Experts of a small language model: 48 experts in each of 9 layers.
Below are experts of layer 3 (counted from 0) of a mixture-of-experts language model. Rows are named router (the router's row for the expert) and show model dimensions 112-223. Each number is 50 + 15 x the weight over its row's rms, rounded and kept within 0 to 99.
After each expert's rows: "mostly gets" lists some tokens that are sent to it at least half of the time. This comes from a sample of Wikipedia text that the model never trained on.

# expert 34
router:50 58 56 56 62 53 55 53 34 29 49 64 58 58 79 53 31 21 68 41 54 57 96 81 41 31 57 36 39 45 30 52 48 66 57 42 43 27 38 63 59 46 64 25 65 38 65 46 48 41 48 43 37 55 75 59 28 69 69 48 24 69 58 56 23 60 48 37 82 41 67 55 50 57 73 39 53 58 27 49 38 66 12 31 46 39 32 53 72 46 37 42 57 25 84 33 56 34 41 40 47 10 40 46 67 57 69 53 44 52 64 22
mostly gets: " National", " Total", "Personal", " Public", " First", " Royal"

# expert 38
router:28 67 45 56 33 39 48 37 37 51 63 78 80 30 74 43 55 52 49 41 51 67 57 69 57 36 44 52 59 62 43 54 49 66 42 37 50 54 37 31 54 72 24 53 56 37 33 62 44 27 80 60 32 43 53 43 55 44 53 65 47 45 53 51 54 58 27 69 37 19 29 59 75 30 50 45 70 48 22 49 12 47 27 47 81 34 63 34 34 63 81 69 76 57 50 41 79 62 56 43 49 34 56 80 03 42 50 48 49 61 43 43
mostly gets: "ili", "anton", "ini", "leg", "ati", "adu"

# expert 11
router:40 66 73 55 64 55 37 57 79 39 49 67 63 49 49 60 73 49 44 50 78 46 55 35 75 38 56 55 60 65 57 42 50 62 45 39 54 40 34 73 34 58 26 51 34 46 33 34 51 71 59 31 34 44 62 28 69 30 47 17 29 65 63 61 06 62 58 69 53 37 44 67 75 48 54 36 36 65 30 36 82 16 30 52 65 21 64 60 40 64 34 58 70 64 71 60 37 34 38 55 53 27 45 27 39 97 32 54 55 40 34 57
mostly gets: " India", " California", " University", " York", " School", " Ohio"

# expert 45
router:66 37 55 40 40 54 46 57 44 59 56 47 66 75 35 64 27 29 57 53 67 38 68 30 36 66 22 45 49 32 36 88 48 61 46 52 44 56 66 41 44 37 40 37 69 33 37 55 60 18 51 55 35 60 34 56 53 41 70 44 33 35 52 61 70 37 74 33 77 46 62 53 48 44 29 59 62 41 75 36 73 43 54 60 48 18 58 40 41 42 65 65 64 55 22 30 31 68 59 81 08 74 75 21 45 46 70 51 51 35 64 75
mostly gets: " s", " n", " se", " j", " k", " min"

# expert 39
router:48 65 43 42 35 51 47 33 77 44 58 77 54 56 35 47 74 59 56 50 68 47 30 50 34 43 47 44 43 76 47 34 49 23 46 36 70 45 45 49 50 67 73 68 54 56 76 48 52 60 72 73 57 72 41 43 54 67 76 50 40 41 63 55 37 39 16 24 47 51 77 45 36 79 34 61 41 58 50 12 60 59 47 33 56 44 44 23 48 63 57 30 49 71 41 70 41 75 36 10 50 50 43 51 44 30 63 66 52 68 62 61
mostly gets: "č", "ić", " Jones", "ko", " Smith", "kov"

# expert 21
router:42 47 63 53 54 35 32 41 55 33 58 45 48 36 27 52 57 24 57 45 28 44 51 73 51 42 94 35 31 56 25 62 25 55 48 65 53 22 12 57 48 67 44 81 33 65 59 72 78 47 66 33 42 51 57 79 42 40 36 43 74 37 64 50 67 68 37 35 63 27 77 31 36 54 64 64 37 38 47 64 21 61 23 70 33 72 46 44 51 47 58 60 40 70 53 55 53 27 91 50 54 74 50 22 73 56 50 48 39 55 57 62
mostly gets: "\n", " Animalia", "'."

# expert 2
router:55 40 66 38 38 29 72 27 45 24 44 56 43 40 54 56 43 43 30 41 36 46 24 51 81 83 50 38 42 68 53 40 53 33 35 46 28 39 15 43 44 94 53 37 52 67 60 72 66 84 61 46 53 61 48 87 62 58 57 51 31 25 62 34 82 40 70 34 33 32 66 27 74 53 27 20 75 44 39 54 51 46 64 57 11 45 47 67 36 59 42 59 52 47 48 52 37 46 52 40 41 44 56 26 26 40 40 66 55 42 46 54
mostly gets: "und", "ast", "ind", "ond", "head", "icide"

# expert 37
router:59 77 57 64 40 45 83 65 50 24 66 48 45 44 53 35 40 66 32 48 63 51 37 50 30 67 83 55 41 42 60 49 43 56 39 49 28 39 67 83 63 51 41 44 76 37 59 60 24 70 45 28 58 45 38 43 43 35 54 35 33 38 44 53 30 40 36 39 63 58 66 45 52 36 42 66 42 71 28 32 28 66 50 54 53 74 57 53 49 84 62 25 53 11 39 35 37 35 33 41 69 35 57 50 34 52 39 58 23 66 56 44
mostly gets: " ", "  ", " @", "<"

# expert 25
router:72 40 47 39 58 56 09 31 70 38 46 67 61 65 55 54 44 57 42 53 54 39 18 59 59 89 51 39 47 48 67 49 58 61 44 28 60 23 45 53 16 50 39 29 38 57 39 62 67 68 42 50 47 63 54 37 53 60 52 52 41 57 58 41 42 49 81 42 24 27 50 55 39 65 61 25 52 40 46 46 42 80 28 26 66 52 40 51 34 51 79 66 39 50 79 37 76 71 63 24 51 68 50 66 34 24 42 57 49 50 57 15
mostly gets: " sq", "sq", " square", " mi", "è", " lb"

# expert 17
router:45 55 63 51 66 53 60 44 60 48 46 23 46 60 40 37 22 47 39 72 41 29 57 11 33 42 43 19 56 37 38 48 71 31 42 60 54 40 68 72 76 36 49 44 39 58 70 27 23 44 20 46 62 51 50 63 39 51 62 68 28 67 59 44 59 58 71 48 38 58 69 76 61 50 41 72 48 40 28 72 53 60 60 27 33 50 53 89 47 28 40 55 44 28 59 49 46 31 35 81 28 78 37 51 60 20 25 65 61 72 71 51
mostly gets: "t", "He", " He", "rist", "As", " As"

# expert 15
router:56 69 54 71 36 36 71 39 58 54 58 30 34 42 39 71 32 45 46 59 61 42 66 63 48 35 58 53 34 58 47 46 62 63 64 42 48 68 53 48 43 36 68 72 56 51 46 39 59 52 50 52 54 57 31 79 30 51 54 53 38 74 25 70 45 71 43 38 38 31 35 35 51 62 32 21 42 34 49 45 35 67 61 34 56 60 25 62 37 59 66 73 54 47 36 16 37 65 71 75 79 75 42 55 59 45 76 33 62 32 29 51
mostly gets: " class", "class", " Sub", " four", " Class", " six"

# expert 33
router:48 69 43 63 41 74 52 41 51 50 50 44 59 38 42 29 69 53 30 47 32 50 38 23 49 56 50 69 26 46 38 56 68 59 43 46 41 33 65 45 30 57 62 35 36 54 29 52 48 41 67 32 69 13 38 47 37 64 65 66 23 44 56 56 22 81 40 42 34 42 60 29 54 79 56 62 99 83 53 43 19 44 54 63 61 55 41 44 18 77 62 59 55 49 49 39 79 65 58 55 34 56 59 48 30 69 64 42 35 61 26 29
mostly gets: " List", "See", " list", "|---|---|---|---|", "|---|---|---|---|---|---|", " see"

# expert 22
router:61 67 33 49 49 30 50 35 54 41 43 57 43 38 61 52 45 48 37 54 48 19 43 49 67 38 63 55 65 21 64 11 09 33 49 55 47 30 58 47 27 55 58 62 41 32 31 68 69 58 31 33 46 41 46 58 67 44 43 54 76 59 61 56 43 25 33 49 74 49 56 20 45 31 42 52 40 54 51 61 75 67 66 54 39 40 84 51 72 70 38 69 52 83 54 28 41 43 62 26 32 43 62 77 36 29 50 18 63 54 52 59
mostly gets: " K", " T", " V", " N", " L", " W"

# expert 28
router:29 43 39 56 63 48 29 71 42 44 29 53 65 56 13 38 41 44 54 32 45 50 76 40 48 67 23 48 26 38 47 62 61 57 56 40 54 48 60 55 34 33 38 63 63 26 49 47 72 25 72 59 51 50 45 29 33 46 34 57 14 42 32 39 37 59 42 65 39 68 43 56 15 43 66 42 69 71 86 41 86 49 72 61 59 29 50 46 31 66 64 54 39 39 59 61 56 39 46 44 44 45 54 46 50 76 37 67 52 42 36 47
mostly gets: " population", " beh", " Swing", " household", " Density", " median"

# expert 44
router:36 37 65 68 21 58 29 48 33 43 68 37 59 44 56 40 43 38 40 39 50 21 32 70 34 30 40 61 33 76 68 63 45 75 59 52 29 38 45 67 43 48 54 71 34 74 51 49 36 69 41 73 53 75 45 59 68 34 76 30 23 48 52 28 33 42 69 64 61 46 50 53 64 54 20 58 47 46 68 34 59 42 39 63 37 65 45 63 53 62 32 30 61 58 32 55 42 37 66 38 80 42 63 67 34 38 45 52 73 38 74 71
mostly gets: " —;", ");", ";", "\";", " |", ".;"

# expert 20
router:49 75 65 20 16 26 53 28 68 52 31 48 35 36 59 70 50 40 38 56 43 24 53 37 44 50 49 66 45 46 39 17 44 47 77 42 24 41 53 58 35 49 35 46 59 63 49 64 20 51 80 71 44 69 53 22 33 35 48 38 65 51 59 30 48 65 54 66 42 67 51 28 37 29 54 62 52 15 56 75 72 70 39 32 45 17 65 37 51 42 46 51 63 39 66 36 64 53 47 27 62 44 61 25 32 31 48 55 49 66 72 62
mostly gets: " R", " O", " Ol", " Re", " Rod", " H"

# expert 27
router:47 68 43 67 46 47 57 51 54 56 37 62 56 64 36 39 54 48 11 78 47 58 58 29 93 50 64 30 32 65 61 45 61 25 48 80 26 53 50 23 51 69 47 33 54 83 61 36 43 58 48 42 37 42 52 54 55 46 65 60 41 42 37 49 52 46 27 55 45 30 77 42 71 69 65 42 58 52 20 36 61 62 39 29 43 54 49 48 82 38 60 50 74 51 66 69 59 27 40 73 43 85 71 61 74 46 40 52 38 45 52 61
mostly gets: " film", " series", " game", " album", " song", " company"

# expert 10
router:47 63 15 38 56 67 78 49 36 35 49 30 43 55 53 60 57 70 37 47 47 44 50 41 60 36 52 35 48 46 48 38 73 75 49 36 45 34 33 37 38 31 43 31 31 85 40 60 64 34 53 65 45 20 38 34 59 82 59 49 63 51 50 48 18 53 41 66 56 65 61 57 43 54 48 75 36 32 42 42 45 61 53 55 42 50 34 76 42 36 65 30 54 69 52 50 60 42 56 81 64 80 15 54 46 45 47 63 61 36 64 59
mostly gets: ").", "\".", ".", ".\"", " .", "'."

# expert 7
router:52 65 66 64 45 52 59 48 25 88 26 46 51 59 59 53 64 53 23 52 33 47 56 39 74 54 84 74 53 42 66 69 77 48 58 42 58 37 30 44 40 39 50 43 21 51 31 60 69 79 71 38 36 43 45 54 44 67 63 47 44 34 35 53 59 50 44 29 21 27 71 75 44 65 61 34 66 43 65 46 61 41 52 40 74 37 42 25 56 79 43 46 25 38 47 34 37 36 43 37 27 69 50 36 55 33 41 54 39 60 72 62
mostly gets: " war", "atch", " Battle", " million", " Revolution", " present"

# expert 19
router:75 53 42 72 73 25 24 58 25 45 80 47 58 66 46 80 37 34 46 42 48 38 53 63 50 61 43 56 66 68 51 63 52 21 49 51 53 92 66 36 53 48 47 58 48 82 41 55 55 60 44 45 50 41 39 53 44 58 49 28 54 54 52 55 47 63 46 36 77 35 40 45 31 49 76 41 36 28 73 64 22 46 52 58 61 30 29 38 56 20 28 79 58 50 33 41 46 55 42 42 59 51 53 38 47 54 73 52 73 34 48 22
mostly gets: " g", " un", " dis", " cl", " fl", " en"

# expert 31
router:46 62 89 50 67 41 67 40 51 32 56 66 60 35 71 62 63 33 46 42 56 69 77 39 75 43 53 63 31 46 41 33 28 21 83 85 62 71 47 47 35 49 54 45 56 41 52 64 61 51 38 62 81 42 56 57 47 84 79 68 55 51 60 60 44 42 69 37 46 45 31 69 42 34 52 16 42 53 36 48 49 46 50 50 72 56 42 48 35 56 57 26 46 43 86 63 16 29 70 49 69 70 58 41 49 42 61 51 66 55 54 57
mostly gets: "|", " •", " Binomial", " Clade", " king", " Genus"

# expert 24
router:65 41 38 56 37 46 45 28 62 45 59 69 32 40 52 46 37 38 46 64 47 39 83 49 38 42 41 60 46 50 57 81 14 69 47 38 37 62 85 45 51 73 55 64 29 45 44 60 77 34 48 42 67 16 55 52 48 50 52 73 58 55 51 49 52 66 54 36 62 50 79 56 40 37 35 69 34 35 53 45 44 34 43 17 78 48 64 57 30 21 15 51 53 41 37 56 41 38 65 74 54 37 45 69 54 54 51 62 32 63 25 67
mostly gets: " so", " long", " ar", " short", " un", " very"

# expert 36
router:53 45 64 55 27 35 69 44 64 34 56 20 39 12 69 34 68 47 53 44 44 74 55 36 24 65 45 43 43 14 51 48 41 42 38 36 54 25 14 30 56 42 75 54 32 69 66 70 56 40 70 54 34 26 13 51 60 44 46 54 52 26 43 33 41 58 25 43 55 31 34 46 45 60 33 64 58 52 49 44 68 51 38 78 32 31 66 41 40 64 50 36 51 46 41 74 61 64 38 75 51 57 42 38 16 29 64 44 70 19 34 42
mostly gets: " Kitt", "ody", "IM", "kins", " RUS", "OR"

# expert 1
router:37 60 44 62 39 46 65 50 37 34 45 40 47 30 24 79 35 46 88 51 46 34 51 41 70 38 38 39 49 47 54 24 48 71 63 47 48 42 31 28 83 65 42 49 59 51 55 21 61 52 55 58 04 77 79 58 37 44 46 46 60 36 56 72 56 19 41 37 69 60 52 68 31 72 35 44 48 64 46 53 73 42 61 68 80 42 50 43 29 33 38 49 58 71 44 59 43 55 43 50 69 39 55 57 28 70 42 62 68 56 50 43
mostly gets: " those", " among", " all", " other", " others", " many"

# expert 30
router:42 36 18 65 69 43 55 35 55 47 24 19 49 38 67 31 53 81 77 42 41 45 41 69 41 38 45 75 56 45 45 54 63 52 64 61 65 44 57 53 72 58 29 45 80 41 61 54 44 70 45 69 58 56 57 36 25 29 43 40 61 67 59 48 60 31 38 42 51 68 46 31 60 51 54 48 72 46 42 70 68 44 65 45 61 67 49 27 53 40 39 51 59 44 30 58 53 28 40 53 60 52 57 25 69 45 47 38 38 44 66 58
mostly gets: " with", " where", " including", " when", " than", " which"